{
  "d_shared_expert": 128,
  "balance_bias": false,
  "router_noise": 0.3,
  "norm": "rmsnorm",
  "lr": 0.00901,
  "seq_len": 1024
}
Below are experts of layer 5 (counted from 0) of a mixture-of-experts language model. Rows are named router (the router's row for the expert), gate (a neuron's input weights, with its number), up (a neuron's input weights, with its number), down (a neuron's output weights, with its number) and show model dimensions 0-191. Each number is 500 + 50 x the weight over its row's rms, rounded and kept within 0 to 999. Numbers have three digits each.
Before each expert's rows: a language model's description of what the expert responds to; "gets" lists some tokens that make up at least twice as much of what it gets as of all text. This comes from a sample of Wikipedia text that the model never trained on. Tokens count by the router's weight.

# expert 47
Description: Pipes starting table rows, was, and, and list dashes, plus the word term(s) and name pieces like Gr, Cl, Gu.
gets: "| ", "was ", "and ", "- ", "a ", "Gr"
router:564458522489516588472467459440556521549548447483431529502449499471537436533441551485467535517585537528459486537501486531476421533438440594451475493445539557583468483576490584528434521511536460542512548558466525467459507489466460464490382564513576421460524530480528440482482432547490462426557508515480606543447424425415455537542411473547540429495604459569596523554515533521541462531528548549452420505474553540577550561516459404552486508580534450499455413568521479587592534521568548547579541481559525519457450453513520502444529431466540470442435442416557444569550521439452472598
gate1:523445454558554451509467487519482548477460502493535509516533490487528551464454602547386501469506404491548405485510555460455491502520465477447517556488489419513506438588555587466554482450525371561500483506486450490539382495471535483554488503475498529472478628637516507527513517509391648506494491489548477584435510522491518490506424518590511468468527480512508376534515497534459459390506546607483523516507407535545599511474553519550466468538517481540602498472448498548595621599441424495530504546471433481453399502462495582456539573498479490594529514511439472446519506522514493534
up1:569537509412525528552595530334495493502527514449534528508528462462552491454483577534518491512555521527472524514524518420478501578639489422453526551466433483525469477568473485460580482479444489445337507677526470498566510545480547492469534475460558613581590503409565423465517488548532452478438424571440454563487464539488480446465540446454488496488547505525500483497462480574493502385570429492562458444497523556499585517598570513484588507529481480501516479515497461500464533522526542561535385526502458564511489525468425575544510530484502473532517443431486488431450434490434493467
down1:546485449493462404454500504562534465588492489544500507454571507523479374516456532600483435547492499479502499550529552475555417400602506517516493548559562482542594505499497505524540548556442510569567430511398546449490479457430526422546543533609538586490422535469535559567510496531539446525560502525485478493480524541583533603445537474475486452364447491422516540517449468449419532538481487439467432497444427405586425416545531532455536487487527513491533494502556468492507464483494490529484508485519497564552547478395503449446530453479511398520538423491616480616525581564544441442

# expert 42
Description: Sentence-ending periods and line breaks, closing quote-periods, and plural noun endings such as landowners, offices, studies, interview.
gets: "\n", "'", ".", "8", "8 ", "al"
router:556464520491498568466450446449552528539564458468443509505436489443527425534420560471475523502578527534459503562516469533460394573448415543448467508432525568527469479585497553527448539519549480562518538563447509494465522489435439427479397557503568427475563535476507450498494444537477479438557518522469575574446417417428461570558407465527511423512594455564591521553492549517540448529529542561437409515493569536576553579502452402536466513538539452502437402545521476585560538512544547527577564486572536493439457437528526532448531421481518467421454441438518479556561547447461502579
gate1:428563615551510419572412524503514602524592520449528465489505531482539538544469504525473567620489481402545419530507562560593495510504532491442541529550448568433509558363426522560500445532574494449566543513512519502566492496555431477573499461487594596446515552476485536463516522401612547532516479516472517479561440425489520540479513570448433539529516429483512531444507512566535546568460478492451455453436517545516506475486463459534489487535508491554437526552553522460464520509556519494491505370523599498491418459475481492515480545564537543455509454466511462526492574519559527699
up1:480498486426491503505517512508455566502498478524526510511591583499584516493487464450531533514653548492527455567633552427558601496462549468513597522570420532549451487508494471579575469574530540540442514576514470547583502548531485472544522466518519622470628528432468507539529449520465514516438474501420483389568479480509510517599474523565399468560535516493415513549487531514479483537515544441514472557546487384397542493397495563493406524558480475450519528553541540402502468517494516512504541503492559556456426397606558508517474492513478579484526430433489538575475457500545528528
down1:536453438558458480526507521487430398526425480568495520487566526394522466530537510474518502442488484527605548514534552482494599618525497394494513526422555551492568520436548402540557537548478476507543526516477521418486515501432570560429448478587439530443469534454510483386447434479547454458446502478525498482429444494464458433502446488428575501512425451523416450566427445480499499532502550451495554495547547502592489524558564475439488453429545538571515612493469535510457516573547432410377583472490521467511518370480542515472477546487475573441529584534559545536537437485496572518

# expert 5
Description: Mixed tokens with no clear shared trait, from conjunctions and place words to set phrases like sleep together, on their way.
gets: "i", "and ", "=", "this ", "each ", "Website"
router:553461517506505577451460464439570513548555449476457512507426512467530423521451568479482531509591523543457514541527506531455394563423435582445462479451535550573471473584503565520459527519542466565484558551452518479459483487425447450470396540533563457464522551465521444511504433523470463439555497502478562559423428420435438546538442455536513439522584451562586521565516550506549452503538562527428428522512579552584555559512439409532469543539556441489457397556514463582586530517568543524578550515562518504435450406524529491457530453497517493440440414400556473558557528452443500577
gate4:490460535515464480575563491447486514436487462498526514453515550529415488369494505498493465528560485407556467627555470533376382554523562507495485488434474545572489531539490571428527448471570494599464511462465470541394517524504436478455417521426629541463460525452501547499511496604491506477528510549435425514558495503474549480414466550525470417483480566511553502511559494553570439501489489515518411545457527556516516520517508563509432442450545354513545454451579449600465546485513456434510516525601468551500421437513419513467523508546580495458449507606505467526570576526499536540
up4:486499461456510549454499489558466470547519482501548496539525524566527521574584479475508523463573471604547551434504443510436533503531385555482483520491612429472563489453538522543489603514471466438411504505509557376472530413504415500512507488411531433504509487574441403491429470487465516499524456435527504463410387536537534450554493502541393530505488462452497504444451464495459493564511458483531471483543460397444529475520501456434510538571498539535496434398431489451544491446556506527523403589484418515484496536409483535553430522433493501618431508553486504489376339476495546526
down4:444511417478473584456538482537531549471543565475447556480466507502522468494457443482541503525514548585490623547573428515465494539480532430492664491509539554529485536412455486553462544560489467483532485562439545564518485574447446494483485356590550373509482430461579496456432489477493510413553499498513496514561473531506418481576542510553576515486437518545483494554454504439537462501496550503548536498466506585471489511592534426462523441570544460511525426545517551443494500534553484476445558459454510481418462501482561467504552462469415436530441577451534609517578671432516455457

# expert 1
Description: Newlines, commas and word pieces in tables and infoboxes, plus compass or conflict words like East side, Civil War, West India.
gets: "\n", "\n\n", ", ", "==", "West ", "Department "
router:561450525493505570479455460424547534560562463472439510507448526449548425496452557482490532528597537525465491546533484549473407569439442552443464508425530541581477463568494581538439545521550478554506537568472525488456493486451460458491413544527560449478553537470537436504488448506471485445526504510466572559418413410447442552550420484534512454541592441559592507584487522543550471531549540540418414505495583561590554591505439402518464520571534441522443419561514452574592533518554561531571547480557530502458455439535510507447533438449518453444449443427538450591554521450460500573
gate1:479517505569526515401461466531542601538565424499470457540496542527561474548535504484479443417438494507567456561526540498480530496521504500567334490481482562502492439501532455423480495589490451428543532499534464486399538480486492420446435514458491431457470543463523422496475480514528515493466490406572476528517505518474456485453475484537568627399565570558488529516462542562538604631491558562406546504408519420445457514485495420494563568504603531502511484497398499489496503507511465525530566509461458441556562482602492515459419497375538508395476483453486607449522479525567531503
up1:501568489452433420543622513464509487526552447448514530545392574483400606555537471568513502511510460466464486480542493394521436541495448473492508559511484571508537516578422583583560536393501530510543562449482580537516462603514482564463471464557538493490456409456546491458463513473478628487485404448519440563507438568497398494507488394574563506551474412518408487484410533580472481516539529487463517505541502494533472533539420491534469377578535481483448507479498536531439496455542475507390498476481550446453447447468458487534555504447452508608559463539522514464527560573548512524
down1:508483391412495563422509502510584475482513425521465477601549473429515487527443446446535463604488539452437502496468492546622472623477476519597438483508501479521416551511452519422488529458565527436436464510491444409525404490503460392459441465424471461515502471549530491469476542590573528434492471496498443547480428476542545502396584504523445516544514449474452567428591479574519509454434491562510465517518539475549498580564510611507440430412507514516486525539437473458463503510501466380507437377570538493572459443425531501415455462470524472500480541520512480480457548446474490439

# expert 59
Description: Country and state names like States, Canada, Pakistan, closing parentheses, final year digits, and and in between-X-and-Y ranges.
gets: ") ", "and ", "6", "1", "that ", "-"
router:563470526486491567485466456468544522544547465464435513503447511449520432531441560476488544515582528539458513571515504547463418569464455560444467500442530559585458490559499555530465539500530469538505561562458525480447514464436461472482398536519556425479541560484537451497487465529472456454547516526458564549449407434418439571543386470528545421535604420560606526565503539530548434524574542560435430508477558550569558583515460416543458521579546449502434425554509466583598530507555540551550554477543536497446455460512507499467517446459516474424448448381515455588555551436461474597
gate1:545475461499481520440560486446469435524588450510531479457478516443496384554478485451577391495534457488543502450546566623508523520448542521531470586517413490527557582569479532510546537606462446481444514527476480482452512527536518551494494593485554530442440529449569452546555544457523456500508576486392472515417519562462466519526508466502471545460429446494526515540566524490504485553567479565540531444444571524531472554437497428534381487509507464435562519593458476452662639562487472425482527522426543540501581479493559537495625495493602500521459537516497481521545402501457501431
up1:508509409485504478532424521456539461464452447527531408537435517487508484393511532489423586479500535523455551520469464482495533543496462456420553439541477464578477419506539486491505499447471599478563517520403478460502454532542439491570476408605413469442478475601519546462485498485490466526482440584568467507567441534445477507567495491493480522524513562441568481486585464475583509380388461454456512540494530466552433503436622522539461512450575437551587495392542543564495421420424502535420436519506376450562455448520548389449483520461503488495513525540424469508465568461546483473
down1:507472514513526491499524589512538440494498484505441521546517499543476502570522562486443510440537488537440478553416532579560552434448421458498562493526400556454501477504441417419428495513510517494538581511420491491451501513528465535436484458546412523520605504486599512517492519548552516526553554555458495466568573535393529487551486498430550434395562477495529537556429406510414466463459467532505413529443538530518540400494471518434516503478413433367485625629556467540561447405523576621449496464371501456569539546485519496497510498488426506462509485559526513517536532459532517537

# expert 38
Description: The words of and the in phrases like provinces of, in the field, plus section == markers, dates and verb endings like s-ank.
gets: "of ", "the ", "\"", "==", "191", "19 "
router:570452513488522564472465478408556541560541439468441511498450507457535427514438571490497547498590534564472503545516494546493387556455434550447488511427507570591467469585478578537492540540529468531520551541463516483472523465426448470467396552521579456476553543484517460501472438523483479445559517524474573576442427425431463537555420488543521425529576444570581532535490538542546472513514543547438403531508575543579571573504462404541469508560546459510448433559534454584583542515544546541592548480552517491454455447531521521471551432494518475430426441391516457576533546424450491592
gate0:503448449449491531407490491458493548520504588435454416426552498546486382419482457413480444498555526508507523542522505446594589409614523462512461462507494509488500518506447537517511514492407541477466504480559406466622503496540486523410506477463590513490457544440479431506497517471505511576439520529474485510477526479549510497547441457489533498506557461542550562592558580524537447519515475510340430494578554428547426451547477531525448502488558551497460434552468439536480487533605465545536510469412504514514453469443590589612554480436452483486485439490509520370589544490516404453
up0:493508536574452502560530516396439451475558417455521475526589420480545602485592518560503445484488541544510454485465458548489433515509519446494506620516489476403477575490439481486508492387560579487462523417480495486436511511476484439439514521524567399483512475540483521451447507577530445480475508537378544522522538485584502378482545507495393496561512462512403479483449565475529519446496494494563578469394439585536482511501452390600458548487566467412563443552523497496471441442481503522587513512519599529425560474449519457526433452539511532474540567503550470559446534504425593501
down0:552491415617488426467460574462488483459637459433552497524470525512461509562499529546559488457501494510551404499499575476490489561485457505555457501480548455509486465529436469546529498540548514453507482519478486460474452510548487554512551481510528539475517459529602450405477503516511529527559515480553579476508458513539470434491398332565530462483555542367517516492479578594571616495532521522481542378449491446489629499499470540586492485450556426502434559496474515627470534509508559500439406488485549496470558539503439505499634458554502513460440543522548541522526589458605498536

# expert 54
Description: Possessive pronouns their, his, its, her and nouns after the, such as role, work, type, plus Los in Los Angeles.
gets: "their ", "his ", "its ", "being ", "her ", "be "
router:561482516489519573455460461437558558551538444487444505509458501451541435535424554476478530510582519541450492573510491539489429562448449562473470505439538557579475461557508577549463522508539474546509561562452533489439498467454453448472385558513545427469536537463520452518475436504477474423581524514469601555444450439423434533544409484545513432534602419550593541562496555533546452538537544554438431487482574566578581573511444395538473510565545461531436433557502481609579552547538540538569526489542546499442421452523509523448530454465522475437436438395531474531551520450453512567
gate4:600505591502516462492438432547475469519372517590503425518444483502505498437503486576519540502469517583510503573543550450543511625543546485488479476437449490469537464461498527440420523526524533496426549442485538414505495423492547496561484534523377539486522554511534443454558489451476569527509489543528574482539429507360465380613461520514516508425561437593596586444523447559374503510555543468460488491571518431464527513503461492498477520432557410535570546548575456499488513470480524416562509554529514528426457497439484517455513581449522420513546480495382527460498561475489508540
up4:519549487515517436519463545473548410530498518460531605482506476562493488578448534553493523422459528476469516449485480498501492562469421470491468421546525495551551471457565554524530512463480486545407578487488524453453432455443452548379488513543527510521525558453484475571524538408433582505521524407560596457423387476525553495538449455438561527428477430466533465468633558459518563515505410406495617505423484488556561447511566572371490504523504474446523437467511546521532439453458449492488507518533384531440492498586495509491554562490484457541573519537465501554374521480508473379
down4:539519515436503565416509405527402467534499447510517414436553472397424440519479549595512486494511573605428496456580559533459548446528426401399517498520543533557475616432499540456506456507500517563449580539547489559582556591498588462508553448464544460449506552558486496438558527417516493485489507425510561466455581516533571479491477532504472504514500524465595551540497508458534478560541470479541458573474441437483541430512499515490502495468544483498540532417435553436429439608420458513464435496453536544485455533484509567501530457548560530536532500370537519607550586526492429530

# expert 32
Description: Mostly the following in, of or at, plus some nouns and numbers after it, such as kind, Genus, Motion, 200.
gets: "the ", "200", "0 ", "\" ", "199", "Ar"
router:553479544495499581447471459440545536557531427484419501493443515448544416520437562478468521532556537554465512534530473528490424568465424557449460495452524550596494462567508574531458540520538477542494530557462524502444507495436444450465419537519572447461546530442522428484480445513472474466571528525477583565436439453416452554565416488526507423524609425560608505564482528521562452528529531530455441507489568574578565564510439416529458520574511449510440399548543481588577566526541556533579543470557508509437465432519511516463528440455519465421439451415523446583543533443442498599
gate0:546656500441474511429493497481507475452472460409486489540545522519509505587495512532474555590601460532495599490406498562646471464523515468597461417504611543469574509625507513553488475471520438573567528589564496566533515447511521562545411502484462498514507481449533558490569470497442499474446503580478540579553514464482457504483546582488542411518457536575507492481547635514537537413434505510501501589509507462461461470450454483482446465517455516462562555553519493570406499431532425568509489464478429490508461508434530487557525535493649484537480498425561523448491534490493556486
up0:464503573563516424498457480521496540540497540403533480610531509488540588530486466530484472489608569495400475559505491443483432544359521450500428550500532584461569458456447569468486520550506543560499480579559511486356513495508535551537485559539495545525521495436526542442584456484570543555476442584472538485472560535497512560530565491512433393442479597555487410502528536491510490513473517467488532503474495503559494477463569498475514509578461594518542605458546480420510433511506399483604583452456410546592417494458505496484434436489574594463542477540490441476449550503530542424
down0:574524521487558475501482504441489513498515487533569538535421402493457489632500526546495496545501401430458510530503572471444515584524398572478514489567507529575437420550536419500481544402401493455496496408381508422587505548523481488508491479557607436560393410504486598569455427484542512498496535450559494434527518541488415423503559486487531505451524489507557505446489573500524534457497498484450502486549396501550473510501534497577564465458456514554403509507541521482431430549479530476525499483526497510413607589517438469491514569555419466433539569458543553600467522437444549516